Weights of a small mixture-of-experts language model, trained from scratch on English Wikipedia.
Size: 9 layers, width 96, vocabulary 1160, 32.5M parameters.
Experts: 192 experts in each of 9 layers, 4 picks a token, a softmax router.
Below are experts of layer 2 (counted from 0) of a mixture-of-experts language model. Rows are named router (the router's row for the expert), up (a neuron's input weights, with its number) and show model dimensions 0-47. Each number is 500 + 50 x the weight over its row's rms, rounded and kept within 0 to 999. Numbers have three digits each.
After each expert's rows: a language model's description of what the expert responds to; "mostly gets" lists some tokens that are sent to it at least half of the time. This comes from a sample of Wikipedia text that the model never trained on.

# expert 2
router:442470496449548600445550441510468477501543426414535504474534477549504528507505476491468475493501480514590611616561441561489434526576510569532437
up0:484476544490486465416477434526610491557577538527551561507562561439499472542412525542537411509411522490505580478494503529483497503514545556468475
up1:519468547451489532551597608490446510526496485441549521502503463461531483581554505492470490473564525498490483472555492532459461556557529540528605
up2:495479429455540482578401423522538436546518494503470476491497480496554512499480504443504418438433475503630502521524477461528471402359516496468382
up3:532536537507579361507547520539472485471531396494508466449577547514425464495448551519395523456606528502495565462462576485385487563587585529397541
up4:558521519425464557574556459463604409519526460481518520508553488545468465463527425560373527471531535420564439552516510516448415546577488526526559
up5:478495334457560432520442495467511488504601381527389499515479518523519463479522416463484536526585463497594515429476480439474469563475506570396537
up6:513555466503522560392550493548564498517521500483478478540557437482533458541453481519575402533464473494513545451507453555476475517559518491505454
Description: Colons after field labels in infobox-style lists, plus closing parentheses, semicolons and line breaks ending list items, e.g. Genus:, Area code:.
mostly gets: "amily", ");", " film", ".\n", ")\n", "bum"

# expert 60
router:534441472489537547513539475546478489552545416376514527431540514530525528518501506583482420460466476504524557605513444550463499496636570578519482
up0:480605459399503457467479471581482458470489552484518477463408560405573420549457519455487561476400483511514555460505475544472421437533480562496462
up1:574446511526529517517529587531445433507510568544460452408519482553489530542503485520488451439439500505548558592546502596479546521567449442407557
up2:517480551486528556476474615559500483469479483524433451512461461504541522514451455539562523473483505551577504439640505526587538426460543480523509
up3:533449592483504531494510509537389523505538619457449455431489433576562398470511431524490571503434421491481506488539543549507542544510449558463494
up4:602444430490575450453474479515512448508484444465454532487567462444535480471484482459512442487573485525494592509490508473507555475550514583514370
up5:470535463476519578552647535562483538602485480506527462482508480571521518457508506506494503486506494542496492562588519499511504417511505482493526
up6:472503490483419497469526455537526506492517567456472456491461466701462476465515476552479437465516505528506430494510496525492476483463489523530446
Description: Word stems before -ed/-ing/-ation such as follow, found, form, government, represent, and closing == marks of section headings.
mostly gets: " follow", "==\n", "resent", "===\n", "irect", " found"

# expert 9
router:540477484476581545415507421531400458521537436471605507433536499598532457497459465603427486398475450466556506550521465584438405563546498507447520
up0:465510402485634598439521383526492509538542464536516395523483445630487512469427468510584434499533490501452521515531525414463513477600449464530543
up1:435581456481442560518494550517438501455562536516517567517517432568512514528459495553534564497432482466485484551652506433455561529425502445459503
up2:532477584480516504497484491534485414533480499502479480497657541457523485506470550582444477409381535443563498482480420492519519472463483551495340
up3:522497511444528577470520510556461465540615440522495486583476553504516402512584523509395381403498374514540528514502556451502380549527487474446482
up4:567430550422505484504443438505406487494493546508470533504511531465516490495520478473579479410385509470483503603508422465502461613504509581461489
up5:539451575480462486546495438587441552525445523486566517494406482474485419488546447570537438412418365528463528657441478569496488494547536522527525
up6:491488492518518490440504485479420452506575540528490497495480482470516436487423429536370554400602467387535527532530574535495579573557518489498514
Description: Mostly " the" after in/of/at, plus table pipes, = signs in stat-abbreviation keys and headings, and sports pieces like Championship, Final, Round.
mostly gets: "ampionship", " the", "@"

# expert 8
router:488485533479562509475524484574433483588568405413538515483585460577509438513474443537519477468509418464524553541596434581471389514552550507514442
up0:456496430497582494449562517594544460512627456454508412524488544504637507445536474526554549596451451524505669481460433473428542495485460503488468
up1:547468458461523510436499448619433494465379497487570441440461546514473449466504514524453435421570423503469602490503472469476489533586489512478574
up2:481411527442557521444458500405457526504519600519477506493587505533489424538499539508477490424524489406472536483569423504507474515637539553534416
up3:509490571442531516547444439557459513431443523494626548502512539473448529566428535537544501489497477535546499507462479601430512527620522506501405
up4:514480528503456496387566508488466429453376514541602453408496486477529475508499537515400491490420497547491522490428426406454509503487556475505436
up5:530508379479409445425518375583594518474575493503492462448470564449460450507538510536528465486535505532576469565531491503489505506577514572500547
up6:480441544500493540512608580518411499539501571511519580560367505499464565566457555461532550529503533511491458565539528545388546508509534461457617
Description: Short lowercase word-start pieces c, m, s after articles or prepositions, beginning words like codes, municipalities, some, music.
mostly gets: " c", " s", " m"

# expert 25
router:515461480411579572411484494524455462505516481463579514504510429585558451570504463565498489506515435484564561608546492556491468571547514587431423
up13:495407440446419554510526508545436427528481503492529555506499433537492520490493502458528369544503559536501483549545486516552504549573517486515522
up14:463584651451500600545523513460508561525571432494490509482490476476556505516492492542541533524400474509479507510527428477488392468484518436501507
up15:472553643469402512646477525519466450529488535452487458476593488538498499561485508508520478517436516479506405528512478511363410477535533533491407
up16:503544551488408459526592567479461525541455470462475466440466502583489570433566488536538486476378505494536473653498512498456485538557533529469478
up17:534520522493510592550489496540498349558537487437418595589502496385518480498447523416446427494448565472497515526483532471521508498515519558488539
up18:474424480526573531467499497541495466500474501523482499461581421527514412493498482568453411497417496504554564487437491501482471523498519569442435
up19:506477546476584549509541559442560467491472544551492581474526435559443497461555505503473441481570524513508476544491506551403432550481505481505471
Description: Word-internal pieces er, re, ro, ra ending or continuing words (center, hydrogenating, Android, deter), plus table pipes after headers.
mostly gets: "re", "ro", "er", "rans"

# expert 12
router:540410503383580550471551518522451471519566477428577526448545493527550469492494473525450501442521501425558565561574437518442501511538564548430435
up0:463556541450498563466649477488493568538445534448614454428514398485495537442455497569475517423527528476517431578476451530445407562468534483520494
up1:507452572491479442530444499500510437515442562439634505506562444577465560539597457478474496519549457492467574492508511500444491500614494509414560
up2:467495582473509489479445509470467476474450564546588526477514503548490488535496517590471547529499523496498413508637453496476444573498583356610540
up3:468636452572551505523399483559510516545437532481578530411440477609502528585491538513483543540449492455408417518557521474587480471525489476634478
up4:554461564512417501545540511491358548530487401457503613519455518526512466502427508493536471552436473497580426515607470493489485483446597478461601
up5:688555469502445548488613456555457460486521504564471489501480503497516453506437502517488470511509471397449602567445486470442489510492507507453548
up6:470510548507470661532546528559503528568490448552436490580515475410581543506409520439545534664475475504478563557512469478459497486569567456476546
Description: Two-digit pieces of years, dates, coordinates and table figures, e.g. 1900, 1930, 2004, 30 May, 46°55′55″.
mostly gets: "48", "60", "55", "00", "90", "46"

# expert 4
router:513401548430617560473475473483451386497588425454528552452604456514549403531446473524539489486501478473518574512535499554467456504524520609481494
up0:544541465533550517503590507497529525552515436439514461512510460471602535592545493450545600494620416515493594575581544611453482461545452555500505
up1:574492553411521386444510466542530444509531459533462439538475580526489500465457432542512495483558503518499449558581465486525535554516461573483563
up2:560488603432405549433476486485513450527579508502503490420498483522488476534400471489503607521463456414533587510473461563412556508568518491453457
up3:540557533427584552428422488468486539558515462451528582543521580564458440457440550476534488476564472383428475547539548554514503503576558486472502
up4:495393516549495561475434493470462461606582548442511514542504484496409530521474501533516478449493407534430513532468556502454523492547462419410521
up5:573530481550590505528601540567447472554465506504445490425466494571629518517461540575490496535515486411636634524544556575477497431534439488528488
up6:398506441510447468602500522445490537484512493551440535531519539590555458486474550491515417457396533484517509520475472520517522574486535389489373
Description: Second word pieces after a short capital or consonant start, often vowel+r forms such as G-air-dner, N-orm-ally, nort-her-n, T-urn-out.
mostly gets: "air", "overn", "merican", "ort", "ward", "erman"

# expert 26
router:553463510462534586423531447553400469598552484440510545431558500541518447537488443531411500498461481453587546572531450536488415497526492584510449
up0:578430539442559541585529566498450462564453464499515466495541538528462511525501441490399551472576502393518526527526514501498494571538507516514502
up1:569506447457426472522406400540423468475494536492497506462570521564532459545492500532492513462518486508404593487547405461513389551470577439548384
up2:536518504469569525512474545489495434543500526539467518569571483602544422602455520473593480491523490523516559536629411536433521527461512468449422
up3:463461586443540508407499501573481500451495527530575467448442486531493527532543462499584540485490521629563554615503460478475433524491412454471527
up4:507476466469551546537428418528579491506540460476498495488533494553571505451501465500519500527532512498562540506608450468530491484438539451510455
up5:481485430498523471456547443545513512517564483483522569529514463409511494474532376453389460531536485465539565502452503475492484464508530604450408
up6:506446517451478538453541450505400505503495537439519480425572467559457513521467450582428520432549511465551496558611507586489414493556534524458535
Description: Punctuation and symbols in tables, scores, math and non-Latin scripts, such as £, $, dashes in 2–0, slashes, &, table separators.
mostly gets: " +", " $", "|---|---|---|---", "|---|---", "/", "--"

# expert 37
router:513419543453521539440523445536421459545596422450575523466568482552575453510515476564518523507500427422552574512500462555466435505556513551495451
up0:537627506490563466485468501589487467488625493457489453530568505504517487485489419482463460484553549476526542507551558464526318478608545527472524
up1:484489466443492451481421473504495442456493498478521507417526490556486509523415547542433477485531491478595524496476457486483634567475440525493389
up2:469458599445473511488396465574493454474490446529545528399488504486561468545413528558477444503502495501614517505481406505493600555503457492464406
up3:486481507500572477430462478500431496430519534474489522488601564526464459501483559530391485425516566495483476486626485438545441468479534486578492
up4:442540536482493466499482464479516496657612429550492503577438486496471509533481482473425520502540369446493580545546548484532565519515465404417493
up5:528567496489519465486559502630541498583423494461484471435477428491522520508496481480330514465496487587478485496518479512533519551518515397422550
up6:563471403475582523438443530552406469448447540505512486542474562467452489524459483517453496487517432415440578463510519510445490520521483417453449
Description: Space-prefixed short word starts, mostly the article a and opening letters like w, m, n, k (water, novelist, meteoroid, killed).
mostly gets: " a", " w", " m", " n", " an", " k"

# expert 38
router:501483508427529583455517432534466459550592525412539561474543430540583433556518402575496462480515488448534578520574469565438418477545530566485472
up0:474561450502536554377480518467530424477533512463501486482545464507532418474457522444391494485452384479531523478409443472499561507507452440490406
up1:485479462510537437555449595537496490479564501535489471503562474569430554461485422538543469527550451562508527514496502513454552451500499547435413
up2:466463440552521522424541553465440537446401491485514459505431346579556523469502545543562471490462459513559511556574506520483618523561473523514572
up3:532465573536545572429583560517521470512457442554438491496584387484387433460507535517527516480470490446457466450551497500463601592536442495499444
up4:522532518479470553518545585551473455539625427590482480585475537511525407498458486454542459590486490460482574482570481525501559497581472473485549
up5:520474526563536561490432608415425460487523526508518454447405370595509476534531570499526531459520446458471498488512490513473569494484525508474485
up6:586469479528524456424492505552522487541492506486519448469533477467522471530522466453503392521547328452463507535480531547479577522533547439461490
Description: Word-initial capital letters N, T, M, K, J, G, Y, Z starting proper names, e.g. New York, United Nations, Yangtze.
mostly gets: " Z", " N", " Y", " Gu", " T", " K"

# expert 34
router:551452503472536543473494485528417415494570470427552511454509439556568500567442480593492544458527407478532541567556459529508487532524497501427484
up13:497461520565579513444526433594585494520596506486443513582500502441443416547504470576399501494433465423516519449441478623486533565512551565520451
up14:484539562523469464526563497510547363521404457548403484424556427576560485578535527462441540485503532450556408458509524472514503433542487513452397
up15:463438601429495549506498486630513444509512522511553504462441513611502498439540490555394502463454476485515387565456531477468457606463530451521499
up16:470481485492508517492459477538481513471505470468446480495546584471508460541433427473516467505484488511527418569538569444491449475474459511470431
up17:514459524477500503471609500560529514514444457541526604474469449447509509567483473551542524485420566587601388495493494523490501531584458523434491
up18:476454644487499547474493530510526445492555463549457465498474433540438496573507476417535485465576436419606541494616457523448518378485507533403487
up19:511526422543503463529476496508535575515525459624488527525599462531524492539416461449485502487483600524553433505672604581451479406453531580456507
Description: Last pieces of proper names and taxa, such as -on, -a, -er, -i, -o, as in Agamemn-on, Córdob-a, Bost-on, Luccett-i.
mostly gets: "er", "a", "ia"

# expert 36
router:480498543419573544505586488532454419512521435454555535459525482538595531511460419577528504471466476517531484540588412507427461528489540508438511
up0:459537508409494659517426494409477408580513482420484555501490492432515488484437469524480484562463449521431517533593533524363486601481559525492484
up1:411572527526530536526500476537475524503559461498491444458472469470430489530595488487568445526390485516513581545588481515420576566559515543446511
up2:552521528443501611483429441534485436527515385476479455600472456472472450504489409482563597436500428469476564503538549500517605498557527662538473
up3:373431534513606602528592558479492468522459425502434534463550432569525427486425406458537487454482513507582554476613502544412581548481506526500474
up4:506502525489561614473478441577506563488480520476507548530482483521425467579463476472474447491428486445410487621479606506544441432501470499524509
up5:435444558351486603478532439508587444512530488541450489542550399531530518446539549461473360481421507464534503512491537474505539570459528514535509
up6:564492414478486507494476430452434467423566507437443552476573539519564532559399470501462378444447470494524532462561494482533497569516492500530468
Description: Suffix pieces ending words or names, such as -ious, -ional, -ick, -ion, -ey, e.g. deleterious, Brunswick, devotion, previously.
mostly gets: "ball", "ious", "ional", "hip", "iam", "ield"

# expert 23
router:488479538448525573491589377556451408567541521455597583467497493521567427575508464557493429500503511443535531537528450597483393535497575531503439
up0:573467536455519497472470491439525507552463454439535536485565399499568475609440529571531479519442462384494519523458513439487541559622525485517434
up1:516503508510501476513532473449509535603519505497517480478513484507545558575497544504547553452478545435492499581543504424399445514515601354459484
up2:540512515484524483520443588494559384445467525494493505496587530509468473483562489440454481443569475497431620437633455554426492462565424570482589
up3:498481470519606362550543552558440572571453440547512487487539498513461560544478470546481546525491481554504546436502395528379563498550476493384454
up4:516532402478604532510407531493487440483484507454496496555470455516495487438524518532404493462597498434469521493470617464516511464480503357559453
up5:487454574498583443467411574460520411408456509539432512438555536542395463529482542472369434404492536424520501445631454479443481530471540544542506
up6:572459509501598453475526535474491610501494506556437526456509519503537481429528460453523514459502462553472531553552457423504563498541574619512543
Description: Opening capital or consonant-cluster pieces of a name's second word, such as S, T, K, Sh, Ch, St in Tag Team, New York Times.
mostly gets: " Sh", " Cl", " Ch", " St", " Y"